python train.py --num_hidden_layers=14 --hidden_size=512 --n_experts=24 --experts_per_token=2 --d_expert=432 --d_shared_expert=0 --hidden_act="squared_relu" --moe_layers=[1, 2, 3, 4, 5, 6, 7, 8, 9, 10, 11, 12, 13] --router_score="softmax" --normalize_top_k=false --routed_scale=4.99 --balance_loss=0.00769 --balance_bias=false --router_cosine_scale=20.0 --init_std_router=0.0366 --lr_router=0.00114 --vocab_size=38837 --norm="rmsnorm" --norm_eps=1e-06 --tie_word_embeddings=false --optimizer="adamw" --learning_rate=0.00112 --beta1=0.9 --beta2=0.99 --batch_tokens=131072 --max_seq_len=1024 --train_tokens=1183000000 --max_steps=9026 --dataset="wikipedia_en"
Below are experts of layer 3 (counted from 0) of a mixture-of-experts language model. Rows are named up (a neuron's input weights, with its number), down (a neuron's output weights, with its number) and show model dimensions 128-255. Each number is 50 + 15 x the weight over its row's rms, rounded and kept within 0 to 99.
Before each expert's rows: "comes after" lists some tokens at least twice as common just before its tokens as in all text; "mostly gets" lists some tokens that are sent to it at least half of the time. This comes from a sample of Wikipedia text that the model never trained on. Tokens count by the router's weight.

# expert 6
comes after: "|", ",", "1", "T", "V", "S"
mostly gets: ",", "be ", "Win ", "Tom ", "DF ", "Me "
up3:23 60 35 44 67 30 32 55 48 63 60 69 49 36 42 72 40 61 67 60 41 40 20 39 48 48 39 64 70 38 59 17 21 31 30 41 36 39 25 62 50 58 57 42 44 59 38 38 01 50 67 40 49 37 44 45 45 43 50 42 43 50 35 74 40 39 55 67 70 27 64 57 73 26 24 36 81 48 48 52 51 48 44 61 59 36 63 49 79 55 55 41 58 84 40 65 49 49 32 62 46 50 17 36 41 53 54 51 47 50 44 57 70 54 60 29 80 47 59 56 31 71 57 51 58 71 53 41
down3:50 46 30 49 30 48 59 61 38 27 45 62 27 44 47 42 51 56 62 61 34 62 69 04 27 53 40 21 49 59 65 54 50 60 65 70 35 61 65 35 69 54 60 73 30 44 56 44 62 57 69 53 43 28 29 48 59 51 69 41 69 31 43 53 63 45 48 43 34 45 50 63 36 27 63 60 43 37 50 62 48 61 45 48 53 69 34 48 44 49 40 53 48 57 51 63 61 37 52 68 27 44 46 71 61 39 43 81 63 54 58 43 32 52 47 47 71 43 61 23 50 13 45 60 40 61 79 54
up4:21 44 28 46 60 44 29 44 67 72 53 17 43 36 26 83 56 61 39 51 21 29 59 52 27 52 42 68 78 33 38 43 24 56 39 48 36 60 20 44 30 44 44 42 49 33 29 64 70 56 33 66 52 52 59 63 62 46 50 77 33 47 69 71 46 57 61 43 44 44 43 31 47 50 63 69 81 43 40 46 41 82 42 76 51 33 51 61 47 46 71 40 60 52 59 59 72 29 31 38 79 78 32 47 39 25 60 44 48 59 51 32 48 38 61 38 35 71 64 26 73 42 50 38 46 57 71 89
down4:75 50 27 75 43 49 59 25 49 41 47 51 40 55 62 53 51 26 59 81 41 71 69 47 29 57 33 48 45 50 68 77 44 80 34 34 66 52 73 73 14 84 29 38 28 33 55 33 53 44 47 45 58 70 56 48 22 42 57 54 58 60 46 53 64 45 36 84 45 53 52 64 40 56 16 45 71 60 37 56 11 37 64 58 70 36 40 24 52 61 42 53 52 55 71 62 57 62 34 42 43 36 44 43 46 76 44 76 46 44 45 58 30 68 46 64 40 44 18 40 46 28 29 55 53 78 42 62
up5:60 41 73 68 50 34 58 88 58 74 51 27 57 67 49 48 37 37 69 56 66 70 58 39 33 23 34 60 85 56 74 38 47 58 44 69 82 58 60 32 53 59 31 47 51 44 47 53 50 45 65 21 71 47 26 52 53 60 75 51 57 49 67 61 22 43 64 50 35 26 34 54 48 70 16 60 44 34 77 95 56 57 40 66 41 38 66 25 69 39 35 50 48 38 55 52 57 45 54 63 36 52 28 46 53 33 34 63 39 37 40 41 58 49 14 48 61 50 66 55 47 52 65 75 57 52 54 50
down5:77 16 25 24 53 38 68 52 39 26 79 46 47 55 44 58 54 51 75 63 57 36 39 32 46 43 67 69 57 53 33 70 68 41 59 65 27 55 35 43 54 68 47 22 56 39 68 14 67 19 47 69 71 64 49 41 57 40 48 51 31 54 56 24 60 79 55 33 48 60 31 42 63 47 34 50 38 32 46 72 33 52 28 62 37 44 54 81 51 49 41 52 39 29 47 28 67 54 63 59 43 57 50 51 55 37 20 22 42 36 51 68 46 31 10 65 94 55 42 44 60 23 52 29 38 49 68 56
up6:50 40 56 13 54 53 28 80 54 71 45 58 58 47 56 33 50 50 56 66 49 69 51 41 44 38 47 52 43 36 80 51 54 56 42 49 74 42 81 54 49 46 41 65 51 00 48 24 24 52 31 27 35 32 29 37 38 71 41 42 75 59 52 62 33 74 25 36 77 73 41 67 57 49 52 31 66 78 38 63 32 70 49 36 43 39 78 54 49 34 50 55 38 63 58 38 33 58 52 55 47 55 53 36 52 56 59 52 32 62 23 58 45 64 63 46 62 65 64 17 32 77 29 69 45 63 48 55
down6:49 53 50 42 35 26 60 76 64 40 67 54 51 54 51 58 75 50 54 59 85 52 50 71 65 53 76 57 36 77 55 53 48 43 61 44 66 70 46 60 76 50 34 25 50 59 79 48 62 50 80 68 82 49 33 64 49 39 72 58 36 36 47 64 53 52 54 50 46 58 46 66 89 34 19 62 61 50 50 29 49 22 54 33 42 42 34 29 71 50 29 36 67 61 52 39 61 50 55 17 17 38 42 62 50 55 69 14 46 63 65 52 21 59 36 54 44 50 43 51 56 48 68 44 53 53 56 66
up7:43 40 30 33 45 67 36 63 45 57 58 46 38 72 46 53 50 46 35 53 57 51 39 81 56 50 66 46 49 68 65 27 51 55 48 47 64 48 42 47 59 46 41 35 39 30 34 84 42 49 26 50 57 63 64 53 42 35 67 63 82 31 18 56 79 35 30 58 46 57 53 57 49 59 79 56 47 71 72 44 57 31 57 46 25 42 58 17 58 59 68 67 28 60 25 78 67 54 35 74 32 48 29 53 61 73 35 66 72 68 65 41 33 57 57 60 62 51 66 32 61 49 51 25 28 64 57 62
down7:80 56 55 67 67 35 56 48 49 55 37 53 73 32 61 39 63 48 47 61 60 54 39 59 54 53 34 78 46 47 73 93 79 45 46 27 72 33 37 72 79 47 21 66 52 42 62 65 46 46 41 24 58 43 46 41 56 44 51 47 51 59 44 49 50 53 49 66 55 55 69 62 33 39 43 73 71 49 40 62 44 39 52 49 59 61 54 39 84 54 42 70 50 29 38 53 66 61 67 69 43 69 53 60 31 59 66 57 56 37 42 85 50 48 21 43 50 55 40 42 41 34 39 71 45 30 29 25
up8:49 41 83 44 62 49 23 57 78 45 38 51 46 59 62 53 50 54 50 56 55 28 26 55 31 65 75 31 66 47 53 22 22 48 50 62 07 56 56 52 56 35 46 50 42 51 44 63 26 38 41 52 37 23 57 80 55 40 32 45 84 27 23 72 42 56 51 41 60 33 55 72 55 54 54 41 43 25 58 34 56 39 44 70 48 60 46 32 49 54 43 45 73 65 36 53 30 33 61 56 66 09 47 65 50 68 54 40 47 87 53 48 39 63 40 63 68 24 72 50 60 55 47 27 61 72 58 62
down8:52 33 69 69 52 30 31 66 74 64 34 73 32 71 39 61 60 54 55 73 64 82 85 62 61 29 52 66 17 56 49 65 76 71 49 55 60 49 51 48 63 46 38 62 57 62 50 48 48 63 51 52 59 41 41 57 85 52 44 71 65 44 48 50 37 48 57 52 75 39 42 74 24 34 63 70 19 31 24 58 66 13 59 46 47 84 61 69 26 37 61 40 55 38 60 59 57 49 70 24 81 44 54 61 63 60 46 70 56 64 59 48 08 56 55 36 42 47 52 63 62 51 47 31 56 34 63 70
up9:55 58 77 31 48 48 70 68 62 80 75 54 28 62 47 43 49 38 68 74 70 45 51 49 37 43 65 67 80 59 44 28 71 79 66 40 50 50 63 44 47 66 41 15 24 19 72 44 47 57 41 62 45 47 34 39 86 61 53 53 47 17 45 52 44 68 52 60 51 28 61 45 34 41 12 68 65 36 68 64 60 69 65 74 89 68 89 51 41 51 39 34 45 51 79 31 58 36 47 27 50 32 51 53 38 72 68 42 51 60 73 43 45 56 60 37 55 75 42 56 57 65 40 73 52 63 58 49
down9:32 50 85 64 65 39 48 44 61 24 61 41 59 21 54 48 44 53 61 51 67 58 72 44 46 42 67 38 23 31 31 63 30 53 50 31 45 39 61 24 56 70 48 55 58 35 58 56 75 32 51 41 41 38 55 56 40 62 60 68 42 53 57 53 65 48 43 67 27 66 49 35 47 29 36 52 45 23 57 68 60 52 49 48 73 48 56 46 70 36 71 21 60 45 52 68 54 40 43 39 40 64 35 50 57 07 45 54 53 64 37 56 42 66 46 61 71 17 55 41 51 58 55 41 36 76 58 22
up10:51 61 47 48 47 61 68 44 67 77 24 18 44 71 50 33 57 33 69 60 42 35 47 61 21 40 51 52 48 51 39 62 46 36 28 61 70 57 47 30 41 50 33 44 25 55 51 61 52 51 69 61 43 39 79 61 40 58 54 49 42 34 41 83 46 46 49 58 32 36 27 41 53 39 45 24 47 54 41 50 29 56 37 41 65 39 26 13 44 52 36 59 51 74 41 61 37 77 50 53 64 46 44 34 26 48 22 45 53 59 58 51 48 52 33 60 57 77 43 69 43 40 32 38 65 51 55 54
down10:74 61 83 36 52 56 45 71 65 22 50 40 67 56 57 65 73 55 52 44 35 41 71 18 44 38 62 44 61 50 28 55 54 66 56 36 45 36 42 28 71 51 38 47 60 17 25 59 67 23 56 50 49 30 58 62 41 60 54 38 16 50 43 49 61 42 47 61 70 28 25 46 52 40 46 64 27 48 60 42 41 31 59 66 54 64 48 53 65 43 66 57 56 58 22 64 49 63 29 51 41 63 62 43 84 43 67 28 53 40 47 44 17 55 24 51 27 58 65 61 45 55 55 51 42 59 51 62

# expert 4
comes after: "the ", "of ", "in ", "'", "The ", "on "
mostly gets: "his ", "their ", "its ", "this ", "her ", "these "
up3:38 54 49 34 58 82 60 46 79 44 41 27 69 49 79 68 60 87 33 57 80 57 53 48 41 56 30 45 30 50 57 27 68 17 57 50 47 42 47 61 59 79 70 63 37 38 67 73 62 62 41 60 47 52 59 55 57 56 64 32 41 50 28 47 39 56 52 38 80 44 43 52 58 65 53 68 58 58 41 57 69 54 45 38 57 50 36 86 65 55 46 63 46 68 41 49 54 64 36 53 58 60 33 26 60 51 47 53 42 38 46 72 54 67 57 26 28 39 49 40 49 53 52 51 76 39 49 39
down3:68 07 73 43 60 53 43 32 52 24 39 46 41 60 37 44 26 50 60 56 85 66 45 34 71 56 54 46 69 52 85 33 43 37 46 21 56 38 47 39 26 50 63 44 41 30 26 42 24 45 65 56 61 32 64 16 64 41 58 54 44 64 79 25 29 62 31 46 64 22 59 38 55 35 35 59 44 58 47 48 43 65 36 64 68 61 38 60 51 42 53 62 36 43 40 30 42 87 24 46 60 52 61 21 45 40 44 54 66 43 48 59 36 55 28 63 60 13 51 52 45 41 77 30 71 58 48 47
up4:61 52 34 56 43 39 54 72 46 34 36 52 67 63 48 31 83 37 56 74 62 43 39 64 38 41 43 47 64 60 33 30 36 76 38 60 55 53 24 63 48 55 44 40 42 35 50 49 66 67 72 39 64 56 59 74 62 60 47 33 35 56 37 43 37 51 44 53 43 41 63 66 43 64 33 60 63 56 84 52 28 49 50 39 73 60 44 57 74 61 37 49 96 64 54 41 47 46 55 55 44 83 59 45 48 23 63 57 40 70 61 49 45 49 49 37 42 63 84 65 40 62 58 71 29 61 33 62
down4:66 50 66 50 66 36 92 46 53 73 55 69 60 20 51 69 55 44 44 47 39 21 54 53 27 50 52 42 61 33 36 58 12 39 55 14 42 37 60 52 53 66 53 62 46 51 45 58 65 80 38 52 32 27 50 33 59 56 70 49 67 34 53 60 66 44 77 54 62 43 35 53 44 41 46 51 50 30 63 43 72 51 60 60 43 54 25 31 43 26 34 63 15 38 39 54 68 60 53 57 55 29 54 79 68 46 36 52 17 68 49 24 32 73 62 16 52 72 47 35 45 56 61 40 65 88 34 57
up5:22 69 35 46 56 48 22 45 71 53 66 58 44 72 45 36 60 62 51 58 35 59 61 79 60 44 57 58 38 61 65 43 36 32 53 52 52 70 73 62 44 67 59 68 32 47 58 53 65 42 54 37 45 44 39 61 80 55 20 48 60 41 43 42 50 47 52 65 35 41 42 48 38 45 74 72 34 52 24 55 57 47 47 45 66 41 59 67 61 47 49 62 57 58 55 66 49 57 48 50 71 64 53 44 78 29 39 31 57 65 52 56 24 29 25 55 60 46 56 54 72 46 76 44 40 38 41 72
down5:40 69 51 35 60 83 63 61 63 66 55 44 39 52 56 53 57 48 86 53 34 34 61 53 67 44 49 82 51 35 57 37 61 15 76 62 62 66 35 72 65 38 50 23 69 33 57 42 32 54 37 50 52 13 81 38 63 70 41 89 68 56 24 32 61 57 40 68 59 52 71 45 72 54 55 61 45 79 41 28 53 36 61 47 37 49 82 66 87 24 46 59 44 61 76 48 58 58 43 56 37 54 59 54 43 62 55 67 64 49 65 50 32 49 48 61 49 44 38 31 66 77 43 56 32 44 52 47
up6:57 58 33 38 81 63 42 68 36 35 60 76 58 64 53 51 63 74 28 26 44 51 25 37 55 78 59 52 73 45 40 11 77 51 33 67 59 49 33 38 29 46 47 72 37 18 50 44 62 56 64 60 68 60 49 44 58 19 32 45 87 29 59 42 45 60 68 35 27 42 48 60 63 13 53 31 47 28 66 45 14 71 46 31 63 38 42 59 54 47 47 41 79 67 41 69 43 50 51 76 53 31 52 72 69 41 39 68 46 51 41 45 28 51 15 67 12 64 78 67 75 27 54 48 53 58 52 77
down6:58 20 54 68 61 65 88 57 42 33 40 51 76 34 46 44 38 60 90 29 41 51 24 31 49 63 45 36 55 53 66 53 63 59 46 46 40 71 64 74 19 48 15 63 63 57 67 27 66 41 57 64 81 52 51 52 54 39 58 47 39 42 80 52 72 48 66 73 36 64 52 54 77 68 29 62 67 66 55 57 48 37 43 59 62 41 51 64 38 52 67 28 64 32 57 33 45 63 48 32 38 38 45 54 63 66 56 45 72 68 55 45 50 53 63 63 42 55 25 47 70 54 62 70 57 67 79 50
up7:27 61 64 50 81 67 29 67 64 26 76 86 50 58 43 35 64 41 42 47 48 50 70 30 49 41 72 41 43 44 44 39 54 71 33 53 48 50 45 65 56 86 45 32 38 30 48 41 62 51 55 68 61 68 48 35 67 50 53 64 68 37 42 27 49 59 43 50 18 53 22 47 80 31 47 45 45 35 38 40 24 32 51 58 41 59 50 56 55 34 35 47 43 67 41 67 38 63 41 73 47 53 38 41 28 42 48 49 40 82 44 65 46 41 34 64 36 73 61 39 30 51 48 59 62 64 64 53
down7:50 45 65 49 86 19 39 68 49 22 41 76 40 36 45 90 35 39 24 47 66 32 83 52 49 40 44 47 55 56 38 41 36 32 71 13 46 29 53 35 43 70 37 62 50 51 32 44 37 70 36 34 43 55 45 47 51 31 47 80 37 52 53 62 19 79 41 23 56 39 44 42 53 48 31 53 34 33 52 30 64 36 44 29 83 75 38 54 51 75 43 59 38 76 71 65 41 34 36 72 19 57 27 56 55 60 86 35 68 52 76 48 69 44 49 54 81 61 32 54 51 58 68 50 50 41 57 38
up8:61 69 33 52 49 56 62 63 66 68 48 83 56 69 60 59 59 79 47 51 30 37 42 61 59 28 55 49 50 48 61 35 75 72 86 49 55 42 37 72 30 63 39 69 39 43 67 54 61 58 33 51 38 34 40 50 60 57 49 48 61 43 38 83 45 47 52 72 56 57 43 52 40 49 44 73 57 57 68 53 79 64 61 37 53 32 73 61 44 37 56 39 48 69 40 73 44 36 46 48 89 50 49 69 70 48 60 44 58 70 38 51 65 65 55 34 22 52 49 43 44 67 26 45 57 60 48 52
down8:53 60 62 47 58 36 49 50 37 44 38 49 46 42 49 54 73 57 48 52 31 31 57 54 72 47 54 22 48 75 68 38 63 54 69 70 29 70 30 55 52 50 34 64 30 57 67 60 43 40 36 68 63 35 45 31 52 45 36 36 63 80 30 65 41 56 47 49 63 51 51 75 29 64 57 45 49 51 56 37 38 42 40 47 16 60 73 49 52 33 49 26 68 52 63 73 65 40 46 72 41 66 47 55 88 43 57 91 67 32 77 76 59 68 31 77 31 80 31 34 71 44 30 47 43 63 47 29
up9:45 75 52 62 55 70 48 50 52 78 60 60 27 46 48 39 47 39 47 79 37 74 46 52 79 57 62 60 44 31 66 28 60 45 59 26 47 62 38 70 40 69 59 37 23 49 41 38 68 31 49 33 47 34 30 89 53 58 28 27 33 55 27 53 44 57 54 61 58 20 40 52 31 46 47 62 42 29 44 16 57 78 55 29 59 50 21 35 46 45 38 67 51 41 11 48 49 70 59 56 59 18 74 74 58 33 56 39 63 37 47 67 55 64 60 42 55 52 45 53 71 56 67 79 60 67 44 49
down9:45 42 58 40 67 46 35 50 50 50 40 56 40 31 70 70 40 37 59 46 36 32 35 58 49 54 62 43 66 59 52 26 43 36 37 51 51 57 51 26 79 52 71 57 52 54 47 62 55 46 69 32 59 45 39 30 49 29 34 74 58 55 40 28 38 20 40 81 35 47 59 18 56 38 46 67 43 74 39 53 51 53 64 59 49 37 65 42 32 52 67 68 64 51 76 24 47 51 43 45 41 58 45 30 20 87 90 67 43 52 54 52 51 43 44 64 54 41 22 29 70 55 73 14 46 34 79 67
up10:58 60 36 54 58 58 40 48 53 44 38 39 49 61 57 46 53 53 49 46 55 55 49 35 48 64 29 52 32 55 38 60 24 48 31 57 55 58 52 46 67 83 25 35 61 64 49 74 68 50 84 72 48 44 29 59 24 26 53 65 41 56 65 33 24 51 65 53 32 18 64 33 63 83 40 38 03 41 60 65 59 55 67 46 45 44 38 58 43 60 40 56 69 71 40 44 49 46 55 46 63 29 54 61 46 38 49 64 39 86 50 54 28 46 69 82 62 53 73 28 50 41 63 44 45 44 36 45
down10:54 47 55 46 30 48 57 53 54 44 55 39 51 53 83 56 42 58 57 44 60 43 67 56 68 41 39 42 51 66 31 45 63 38 44 44 35 46 61 58 68 70 22 75 46 19 58 62 61 77 24 53 41 72 54 92 58 45 31 59 69 46 67 39 32 58 67 35 34 35 58 45 85 39 47 25 46 42 51 48 47 55 67 43 35 26 39 50 56 68 45 57 59 41 18 47 51 50 22 33 41 55 70 32 43 39 54 26 66 67 53 28 27 53 58 56 61 47 68 49 39 57 41 29 65 43 50 78

# expert 17
comes after: "'", "=", "the ", "of ", "a ", "-"
mostly gets: "South ", "same ", "North ", "former ", "West ", "East "
up3:47 66 78 58 37 60 40 44 34 61 49 30 43 56 56 72 74 72 03 39 74 28 64 60 52 53 20 51 22 54 48 42 66 57 46 70 49 49 28 46 87 75 47 48 57 44 50 79 62 61 50 35 52 22 59 41 44 42 49 57 54 25 53 59 47 46 68 68 73 48 50 51 48 45 29 64 51 29 74 49 54 60 84 49 44 61 57 43 57 45 29 56 36 61 48 61 59 68 61 84 40 43 37 78 50 37 37 58 32 25 86 08 34 72 37 53 63 75 56 79 32 51 25 52 45 63 38 60
down3:22 57 77 62 50 76 55 48 67 37 35 59 52 51 17 44 43 42 31 39 48 52 49 45 43 54 52 34 65 68 55 34 57 54 64 38 55 60 56 76 55 59 47 44 51 34 63 62 52 61 52 57 39 45 49 69 53 38 62 46 76 48 45 42 57 87 31 59 28 59 29 41 44 50 46 37 56 25 37 48 61 40 53 48 38 72 39 51 47 62 32 56 71 79 40 50 46 62 52 27 46 63 47 49 36 49 36 61 43 47 62 44 48 65 54 42 62 54 85 40 47 51 64 35 41 33 42 59
up4:59 59 50 51 48 39 46 41 53 67 27 33 69 75 38 59 44 44 56 44 60 42 42 71 47 34 19 72 36 33 73 54 69 42 62 42 38 44 40 45 60 47 52 60 69 47 44 43 33 38 69 60 31 23 42 50 50 65 70 61 54 39 49 63 59 52 86 22 43 60 50 50 54 70 41 39 46 52 54 25 57 66 64 72 29 76 60 62 16 61 50 46 34 57 47 43 30 26 10 68 37 34 56 47 62 24 39 52 28 63 42 65 55 69 60 14 33 67 38 75 44 50 38 51 72 59 21 48
down4:56 39 63 44 41 59 56 19 20 35 38 45 52 29 35 71 53 30 51 41 61 32 31 54 37 68 60 36 53 27 49 45 44 18 05 43 27 33 47 37 36 40 64 58 54 67 60 57 47 46 36 62 52 44 50 67 57 57 35 65 75 67 49 33 38 35 50 44 80 39 46 44 51 26 40 48 48 47 66 73 59 50 70 77 61 29 65 37 55 47 69 52 45 19 99 54 49 62 30 40 28 37 33 40 75 82 45 57 38 77 57 32 63 50 46 42 46 41 46 38 42 36 52 40 23 54 69 43
up5:40 50 34 54 34 33 68 31 34 68 70 71 96 84 46 60 50 39 43 46 41 39 65 74 45 47 22 65 67 48 61 52 35 61 41 68 65 66 12 29 43 48 46 78 21 51 59 73 56 49 61 62 36 50 50 38 66 30 79 60 71 64 38 76 42 51 52 61 72 49 39 44 64 53 50 32 64 48 57 45 49 00 53 57 30 30 43 49 70 67 47 33 42 69 52 53 33 75 49 56 68 74 30 61 55 65 46 63 49 56 41 54 77 26 22 55 56 44 44 40 45 70 34 53 01 46 44 61
down5:37 24 50 39 51 60 56 57 47 58 53 84 44 70 48 33 68 65 65 46 46 22 66 51 49 36 58 61 56 46 34 44 40 71 43 72 41 47 47 65 77 56 50 50 50 48 80 45 46 51 08 59 59 40 80 38 41 42 36 61 26 53 60 58 39 46 36 71 38 36 24 43 69 51 56 55 40 73 50 74 40 75 21 59 49 53 36 40 60 52 36 38 61 45 44 15 93 26 26 62 42 64 41 22 39 43 60 63 58 21 25 50 61 56 48 40 42 55 54 29 10 51 63 48 50 41 70 72
up6:61 41 59 30 94 60 58 31 35 47 46 53 57 64 24 61 63 45 30 48 56 48 38 55 50 38 68 82 23 41 37 41 45 36 53 51 59 64 74 34 55 49 84 47 50 75 61 65 53 56 50 40 47 32 61 72 47 37 38 43 61 56 53 53 49 69 42 17 56 40 42 31 60 57 43 40 38 59 73 83 52 54 60 36 24 38 39 53 44 52 23 17 60 62 70 67 19 58 46 57 62 60 52 47 68 60 58 70 41 72 50 32 32 61 49 81 54 64 60 57 45 67 40 34 47 29 37 55
down6:21 70 50 39 52 33 43 37 49 55 43 41 48 55 59 42 56 49 60 59 76 69 32 46 55 38 24 51 71 53 47 62 46 55 64 35 82 79 48 37 56 78 32 56 37 70 52 57 52 66 41 47 45 51 45 68 38 79 62 41 51 21 42 40 40 62 57 28 50 46 52 50 65 36 57 62 68 50 52 29 42 72 18 48 67 46 50 59 20 56 39 38 45 24 64 30 48 50 95 55 14 58 75 56 56 17 62 58 56 40 66 44 13 44 73 68 35 43 33 12 53 48 33 42 64 56 66 43
up7:81 65 43 45 99 29 43 41 45 51 55 41 30 34 59 60 27 31 46 54 38 45 37 52 78 75 50 60 49 69 63 70 52 58 46 51 37 08 21 47 27 49 39 25 17 45 68 29 42 62 44 43 11 48 42 89 35 50 56 56 48 53 65 50 22 54 42 48 66 55 50 32 34 30 42 72 64 51 70 29 45 52 63 56 38 45 79 62 37 49 67 57 34 59 67 77 54 52 59 46 37 34 52 46 53 91 64 38 14 62 42 56 50 34 44 32 55 47 53 54 44 54 73 57 56 63 17 45
down7:50 48 31 33 52 57 57 37 45 61 45 63 38 44 45 49 31 59 39 59 25 50 60 54 45 35 55 34 62 37 62 77 76 49 31 34 52 55 48 50 50 62 45 60 58 43 62 50 51 41 32 65 52 52 55 49 41 51 75 48 37 49 44 24 64 51 54 30 73 38 62 49 60 59 46 30 43 24 53 36 54 65 35 80 66 58 43 44 35 57 48 26 58 62 43 79 33 55 65 71 57 43 47 36 19 68 43 30 37 82 56 58 37 79 57 61 14 52 56 43 49 71 44 75 51 78 74 24
up8:48 57 47 33 51 32 58 38 30 43 47 28 72 51 64 73 50 62 36 21 56 67 48 88 35 25 35 54 71 54 84 41 51 39 66 62 68 52 36 47 57 54 59 39 59 63 41 27 53 79 68 59 13 62 55 72 41 64 49 62 26 33 61 56 43 41 65 61 35 40 49 40 49 48 24 50 52 53 00 57 55 35 45 42 61 57 44 70 49 59 68 40 61 47 21 48 69 45 40 48 46 32 24 22 39 46 61 63 41 55 79 55 46 31 60 52 73 47 61 66 28 38 41 64 48 73 24 55
down8:65 52 30 27 35 61 54 62 52 41 44 49 82 37 58 76 46 63 57 34 14 75 60 51 73 43 63 47 27 90 47 59 49 65 27 56 39 31 57 68 62 54 28 60 87 62 30 43 43 48 51 42 66 39 67 36 55 72 69 43 55 53 60 55 35 77 56 50 46 28 37 58 44 36 48 68 69 68 56 50 71 47 43 47 73 38 64 47 41 58 43 91 46 40 33 36 27 52 47 66 57 49 67 49 49 58 58 58 29 68 60 51 16 60 22 60 37 35 60 67 48 58 34 66 77 60 56 48
up9:67 31 33 53 73 68 62 61 43 40 70 66 78 37 40 64 51 52 37 60 19 63 61 47 37 30 31 83 43 39 51 43 40 48 45 56 77 42 40 20 20 47 63 78 23 42 25 63 84 63 33 49 56 49 43 51 22 68 53 63 48 52 21 65 09 65 38 35 57 19 80 29 69 48 33 36 23 33 67 48 38 59 32 53 64 27 56 68 57 91 43 28 61 66 64 40 12 74 52 66 40 49 35 72 57 57 51 43 46 61 24 81 27 46 64 25 79 47 48 41 65 63 51 63 38 41 47 45
down9:66 74 41 61 63 34 35 53 52 44 37 39 62 34 49 54 42 38 50 54 18 72 66 62 48 42 65 73 59 62 52 74 40 58 38 58 70 42 29 43 37 59 42 48 51 50 52 63 32 57 40 62 60 65 53 47 44 33 31 39 59 45 62 27 35 48 23 75 40 38 54 61 57 54 45 36 31 54 60 63 45 76 66 76 46 52 32 68 32 64 33 54 43 65 37 70 21 52 49 52 50 56 86 46 53 44 25 41 15 39 45 49 51 76 76 55 64 36 32 43 61 52 56 33 72 41 75 63
up10:43 61 34 67 50 73 66 27 46 65 46 52 35 43 47 59 62 35 58 50 51 55 42 56 52 43 35 67 28 60 60 45 64 19 24 54 46 26 59 56 64 45 70 22 57 68 20 41 60 39 78 50 52 52 85 55 71 60 42 71 65 64 60 49 62 29 42 45 50 50 55 74 81 27 45 47 18 43 44 25 73 67 49 65 36 68 66 58 41 36 63 49 32 50 54 80 42 58 46 56 47 34 32 48 45 53 57 35 44 51 65 21 64 76 38 60 62 64 64 40 53 50 45 58 50 57 62 32
down10:56 65 53 34 60 37 23 41 57 40 28 35 56 55 50 70 54 55 62 58 52 26 46 52 44 28 24 69 37 41 38 46 42 44 58 88 39 49 49 60 67 33 62 56 41 69 28 61 39 34 41 43 63 62 60 72 39 22 56 56 67 37 35 48 44 60 63 48 81 50 73 53 25 30 50 55 34 03 63 56 64 39 74 72 28 69 37 42 45 51 38 59 49 36 70 58 37 46 62 75 50 55 55 58 62 78 70 28 50 55 56 72 40 77 36 30 45 24 38 61 51 41 37 52 69 48 50 24